From a checkpoint of a small mixture-of-experts model trained on Wikipedia: 8 layers.
Below are experts of layer 2 (counted from 0) of a mixture-of-experts language model. Rows are named router (the router's row for the expert), gate (a neuron's input weights, with its number), up (a neuron's input weights, with its number), down (a neuron's output weights, with its number) and show model dimensions 0-191. Each number is 500 + 40 x the weight over its row's rms, rounded and kept within 0 to 999. Numbers have three digits each.
After each expert's rows: a language model's description of what the expert responds to. This comes from a sample of Wikipedia text that the model never trained on.

# expert 23
router:535507474499590517489475532551511507482484474482565582463581505491505484508527543478487513447555420509556505589462591522435406471491479445497466441516450479474547563527492458525559472552527513456540471447485504478490564527527506474476592522531524460424452533513439489510518491577498559391587465471585502498444483480551472545506550424436443504535554490461488480494465457429499490553452532439519500456493503509530499480451451486469527533524585505543529518478503487511434512427478503503533485511557473469534496436439499536491510530525512470499466483522482558516462468476469491512
gate0:509454508550530472471482453539525549492507529564502545418532516468515520481389542520473488489575469563498525507551594529434458436419467535455498480525451526534530564535513438504576457509452494580436550503519482513421503497475490430455465532508528448507541540486456442556487475525425527498517433449513475555440546455479497501447527545412490492484501568454529515527513543459491601582482472449491512516476527438480499527492456498431446462525604553499540533520503434491488479442495471504497515551459540482578541499472513467452489504485519540537511496501522535533495515476483480480
up0:487530546556479551487521462510462459441465490501503496462499575462556486419497512443508548468583537498496490449511405530555495495527483456572505509433495422481475549494539531413469485509492537431562503397502494519493437479593491547516526502511495557494514450483509585484486516445507451525484471517471540480590490581494440525529464469560407453482443527466445457427545435538550482568512527518493522503487485524503456528500516504472527501571508554457500521452497544499471562502492492515491488455547462503517461486531504545507516486569497577468553454552504476490555494440499593543
down0:523525516482567507458485501490509511504514531508463493493487502479504512435554497478403466522487520476453514510482489492533522565489444460475433563421565509527407562511451511492471499538485498545518497474534521416480477448518507493514500520537451529463489555459464533515496502455519535461459451485496602484472462560578547482523483438520558516556524424472445531506489494424487426440520487512674470486505552553537545511469523500547483518540502456442439527493538559473492540480544457512519501448465520569531547593503584540496421532440468560469481518495547538507478490512465508501
Digits in sports scores after a dash, years and counts, plus number words and Roman numerals: 4–0, 7–5, II, million.

# expert 54
router:509536479458554507516485472562523498482489460494499581527596524500509487558508627499508542444614485461478485526386542502498471478491481461488458503493427470473495532476523528459594502512447467498518527426506527511487513489497533437481593503519515501514470485518499417518475513527471547483514466422535545436463490511499474490525517506434434506529530436429485489514484460520506462477525480456529555534474536505530484567502411558466509509557591511432496518442588500513497564396526464507528496487484482464481503475469494487443425506488523560558532481510522547606469506520512491483
gate0:519490497466518464488539412498478485509577570496475607509445457512530501456449527489546505468519493466553352501481526470513517531467538530466464433483509506580515491530390524489537521530551539471538505528475463557464540465522543466472497552549424593469552543455518537564515539433469459493461497509537572512514482566475550516442490522503522519546573447496458426531453507506433507435447520556453514477401546465517440509519495426502537535501526524491537516463549458540478515461492477460505517499490419456509491477534529525497480443484535541507447440516488510527520471537494512516
up0:468594524443469523511486385478416455426531535524504471536541549465508489468474507498543456511428492547598411538523444540453539564568519475486472430478574517535490450482481473467528402484543478553523512553500537514534499498496429503522471538503509469471399448521542527513472572503460409501495487504464544522483461582484573538516484565498536496499468506507532491520475546483504485494542497543497609469471472483508483495435456505395498541552534464502514551495507473477483539542539466470491513479477548510449447485517524473469530516496533471509494520442487465422532493442494553523
down0:465499419512504455475565599505465485559466445563470483466457450445510530497439532467395517500530519473536610456557518407558447499506479548533542482516461473484491472550514448504531524486496471533496502513423574499500461477477535519518539570480460581463546548516507475484503501444507539485515547504537505547483514454494437546514479476494468523436507502535406492494506479484522487548368546434535487584548435513500495549467547483503568491558506547519424441532448533516524497473444508483516502488547480521556509488514488532527551476504475520494491452517499568463459467522461417504
Nouns ending a phrase, such as time, century, season, countries and months, last digits of years, and some commas and pronouns.

# expert 61
router:473515484572484542494436547618491557445445484481507501556516474446481456537505485531529461399508546448509500516466496530486493538481418487507538513511496438504564509440509443505505470450504443501495474504480524471571486512513511525493523564556505516538385494582515472550482491561502612426538536502447418435499496567541477487502515442534536536474536502439480525500437481517494466534473558503533513486404472506488427512458478538497476460549520523553525507458503541510541502473493480501516588473443438446488450550491482517497382494485545534534517512539433488530549521463512489514
gate0:477484500549484471477519480505461512466502468594423461528445476553518492455508498555434473419503476397541448560549544541479508552498499489506521492485483518454485480483460484543520393460525488486492510424475513479572500491490498553529486577516517573545479521581482440511457513495468597513477532481501463441447496439542491436512423555536548534518538487486493474446539522534577433518513505495525483484523529457500449521434500457588459423623483507501537493513442457421515542516513475466458510485473549507481476548422506511461483493496477540521466502539485482593541482539520477540
up0:510452550504505520508557584485467523513465479525432486513486490549492427512620498528548467439463458534547465477408563472524462513523473558531539499483481483499428442532474505508494561478534461461475504504470593455580553438458538520481435469527510498504429444470500514560514484478480467443367526519425511513510494456464484473582505541560528551533491470495528575466485533522565504468495507502537490440556528499434438511454520451508488472465541484516572532522454489440559506492467471526538474530523528489473546509509574493507470517584487470549535466584505512531528496456525476538
down0:544499464547532503450504452520517501405482467487486475498480536489512507479529524441619505536516447521541456557484425626468498513479472528456515502556490593524489533483483453479595503549577444533546492482497487491555458511538569493526519520580540491554582522541467502500455470485523541462541429540448504465487537485577468480510456601510540504590410516483512473492496509469489494489546511500482490480487496522440513493471514482476484559480545505468526541514500488455506506523507473456495469547550447533461531546556551520531448484469454533557533422449502414568496490501550511581
Unit tokens and decimal points in sports results and measurements, such as 200 m butterfly, 60 m hurdles, 10.25 seconds, km², metres.

# expert 45
router:483475418524480541526525517521478485485477499501515480411519579469502501596485492564494516461628459464518500543437526500481499496422529509512489534496442430493502550480508504442542458493502453546462506545542489512505502461491427440565521492480475484468489475530537496533483467603436581410489497482513537474449499463497453495587516513504455527465502439445474494582506479510530509537471547494514540553522525500494478582523483541483526520608605512519500512428562426540513440484507474521498426496427468464515540481468519464464483467423495543499507559456495555528486488520541451532
gate0:486481532520506444505478489510453493515534512480492470413533541513457488482521505531519605508500471490539492523478492433507494453420468460504450495486487476393522498474521454481461513472487477454535521576459524455537569498453483535522476560536553516545392495433594459549521413565496463435480475468587505541518535457448474512545560524529488542478524454482507524522498469486517535452518467503531573503524584514566459546508413470559493469549470531566515487537451521522532469512554555450503519544495496480511570559566456583524544480476530416547474483481513475553482462498555486457
up0:480501463516549532407492578519532519535477495518503542507523593455540516442553495516535467487515489543534520536449432542451594480496507445466440481556502593578518436490448519478540511585529501506522528402508542436540518486531515518483556448490508506543523461498489519457597427481464488530508555501451424430505445517475569545486489475460505464553443444462528467574470446454488517462485482496502518492470447499476570489479506476447506469524417423491557479474492475499565484441486485514503521518418476498550529522529514463535455549502491502498568531528543537518465541523577503536
down0:530575491485506472483517440524465502408474559545472518433490528527522516527507436537458551511504486422520534526480580463526511545433540455549541479451491488573558525581491467555533513451582505503461491431558484567465524548461519525513528487469502507489463503459518522548512551519495453502518508508524488489514531397540500517475474534475476557515559394480542448485507508521515485468514452549507493481541513449502507495420523535506523526506478561591419413534460450537509530538536501443517530529505536472516410534493505507472552468445525557516471508479567504541561582560540530413
Possessive apostrophes after nouns, as in paper's and NBC's, and final digits of years and dates like 2019 and 1949.

# expert 25
router:446512491553495504445463515520519556511488539509557543528585494530517468488460483495484518505467511430497492526401575469452447533467509491458444520552499429502564538491478600559464454484515495530523483441461518416505561470528429490505505516533496501501497474553500534538465512489476590487579434440433481494469534539548552511437568441525543495516546508447485472555487478525614423483537464445522433529487490523522507507422456559475568472537516507517490501473587509386512492497507498519492497461500582443497507503489526432451484489554554500573489480503476509527546492518523512486
gate4:518482568505572528502538438471466491486474541530583543509511473483527511498473494527536460474476607539452531508502518483565458487373508468415440487471463513556519497465449474583445485382457423450461513560510485457499536538435435492519511472520502514515512516516491520519482497454513494505522484477506569469544524494505454483576494459464477472470508549511445536594495498546529525500546435515471507499452451499552550530465547510396523478523514472502482558487476464478456581489500561520492482477540555467549473452519538487476583530521527485597524473526489520493558560476477552432
up4:516495534451484527453456524535510369471463544391501508506508496531461483496475539588466558538466538466488488455513502487553475469515551509460559473457484448592473454508467436488530482494450442479491532522431508411444525514490521553553623495482461522574536520510523489506507515536468547472458518493533541551493493465481539595554443475508541510455496418507503503530520529466502508546458445479516568531471504512504540494477516481559453484523521481541493490553520505432518509462505512443447461511444504501510522494499591508548546435538427461504497495492463408519415517553532554545
down4:536528448519560450522513471547484557452464440570489577511497571475507486507545496490535503465473518550498524465549496520545498429515472448599444456484519503502488490483442495509459504543464488492502514443482422550429511580510485468463511499452544456551553477498521514513478561496526486427532513506518473522489497486524493504444541487560444446376416538460431467484472450477477490557488542496636479516499466469486488465543512527416531449437452436472497600461497488529479590475471467502522510461544465484441508525518542521466508522537492497486497494526526522415528440468428518494
Line breaks and heading markers around section headings such as ==Demographics== and See also, and after sentence-ending periods.

# expert 10
router:548515505540511535559536443602396523478498497493515492528521503507569518521504525466509492492503469512466441534480618422456472434476462420510496526481494526421456495542508527522464494480521482436514409469507511482508503484467475540548523492476469494460414509428516545549487491507452560474563495514560512509514459545512504477458537509406484536450447473405446496519533562551593517432536502475520561479470485493513436539503472459517444512484528488499511444541480442445507489477514527491515484510481526399506532460501515518472544539498556522499519532537518526453534405452574473593
gate0:586483509543535476482494510481412510511483495572525487478505526574545544458497519479428512488535497542488555536461483483522464426483499477506520520471492494459495502496487524521511487417555432511506426481530405527449567546525553517510406461518451576494524488509459498502485506527527460545543527510517576522531503546525502508496462537457533507518525478509461462424478490547492456497478491508523491492426501489497487480544499504502550440457572543506506417407506470502575486426527550446583493509442466431534505498558443491576502528458554556504464569478462445442504367474490558534
up0:474435579538473514445527429504462558532520516522514521502542446518498468457435470471514483494433474487434455452592547533549476503423442462432554467504487417513521490556547569454505508506471519428527550458482460544492571437490538493449493465535498536528527528470484504539445468522444562528507438483476502473530453479427561543516502488530525540522516456399474516521457560517463483535560515538520558552493531559431435495527492486490492503507496480554543517526448525524528408549560530487506484506505593457470523531541492465566486469450476520458514435569447523474524524546526514546
down0:483503511501536424506407477485511500500513520504491537497452501527555495411511457480547489540424444459531451509597519463431442552445551552485488516491489581431511481511522485514530531493528534514502505553529442475506523596481545504482446481447545510419518558530472540586476531473513524503588492461516491492520531551464520477513481530456477532526556580555515491573546520488486481481481491441388492502481512517543492544470504490498484524531510472523526516524589545498580455544449578483458543507536548488599525489502499520502475527487483547464590502519593501496592550485538483482
Pipe, colon and semicolon separators in tables and lists, often in track listings and durations, such as 3:29 or Awards: 2009.

# expert 41
router:453546452509537462441430600532482485455469444416556509531549482449493501587517559446468533437519527470503497516479492435464477476434448427517535512553490443460545528460480498478478417570466522488474506467533479475520503532506462545538545611546524530442410478472511491544483468560449482503498550484558502502482498505498492565465525520460471542509454500429422497489496522534558464455446512457521539600531491514554443520484492514495537551570530512528488519483519471458440530485455507497509515414556552545528476486446474433507507553483474493510488508493519517490469427411544539501
gate0:507553495493491551436510481603497498540528541532534513511540577458504507520499460451516571612529511495474499513508495571482536521469506568497460485490446492497499449467532489512476479559503402526526483534438547494546529476452454417463466507587440564531546510455508452554484476513515487491497543505579539552555456511509465521517539531491549457450504470433485451462501413554491444506457555450501435444460464466443534478467534456437549541470483507491506465463477525479484514488474525531580524490479499487566446586402471419520489450490469509571527518500522456541528445492472528517
up0:526472486551540462527458456465436460456489404438602484562514491510536480561495505533474481421514486489433443593476517517514506506486435479493492567464512544537572500510562531524575514520470566500545507510494476533534565507556496583511516546476550513537520469493478525478557588461473531528554453444563538434497491495445562483464510527445478501481472468520466524503451552428489472466523412508520526528539474489534498461511528539507496443506507499474495470528640532521503452501540544480450482459448504463499497460491519510487502550490538457484451487525467492444492487538516393404
down0:436436494465521428522487471469488504502484466449539450521453439507542532529565476493473507467492472510460533441437512463415453521441505424522538509515488559573512568543497551601514480435526570532508476443517513491487475560531476478491542518459533462514413500576442464481481530536454429447450498453489486477470492476543577517406465458467530509560557508476490441540496546498519525512514432527606551518534503449546522484497471514509475497523527523456479521518569504573517501445467389506416436528470557458524522488508544532493485516511478522464509515426457484532492491462472482463
Pipes, dashes and punctuation between entries in dense lists and tables, plus country codes like GBR, FRA, and numbered-list items.

# expert 55
router:489522466502472568528535495539440542545471458500460606427558427503544443502558568398388473492530527511517556530442550514511431489480506477481519528462442483522460515475499488536487467474467471550483453473437547451540496472403490475512510495455521494508539528539511524555469502505455535482500466529498499470483568523526513488489530485521534473434454500544491479565461471549494543507575466500557488447489467405483480597540477510574463499489516447553467517522488541535493508510466458475544522489500460464496541491463530533490482511515575574425618530543513507569535559498535498549
gate0:516512491547520561525476482527536502526492501550479489466469452559532493487513562478460428503530515590485480502426537597517456442490529478474571486449514457540473461423473457443450507525516510528468479507469519541557475471400544535524514534492496522521534473514456489538490505474423547436431537470541511502444587565508506543507510521522498414446453526508533536455472504533546588508569452430521565469472491404442572535528493492485503485548481470481496427461480569491532551496482485501483482484556466540465516477527521454510496549488544471392572543511539505466547535521523430463
up0:503481448523534483506566534479489524557502541518534563551465424546580467485500526487524502514492454462434480558461556569438505446510455432453513526509468471481540477561455497523524459424586465502529546557455484484473497407491492562543440487496466481495581428501517516544484483477416492483438511479449484521534554556572482475463480527577521494430552445507518531445476513482479476551525524507574495477483484489504522471468497508574460401445477433565473507580538470484479513476462458519567551500516504486484501554534492500484478488554455496436525481450520524570529573532468441485
down0:467512493460518487485518443477535511395564519480488478502578541510486491516449439481533493471502464499529528473496529434426498501558510522496477476494483490492584522532530577516499472522481482517508498505476527446451536487520471519445483457483450468437472542504448512454538417561534483492557478494520491500517513488529489436532504522497419513509546494537485511520506546526470482534489521541227504494561526575493475505474499493489527485487550521472522489476509503505517512506503591482474505495448498575523450483546532577500505499469443564605465484498460460474468535528522509458
Early pieces of uncommon or foreign words and taxon names, such as Gra, Cra, micro, Mag, Hac·ette·pe, semiglo·ba·ta.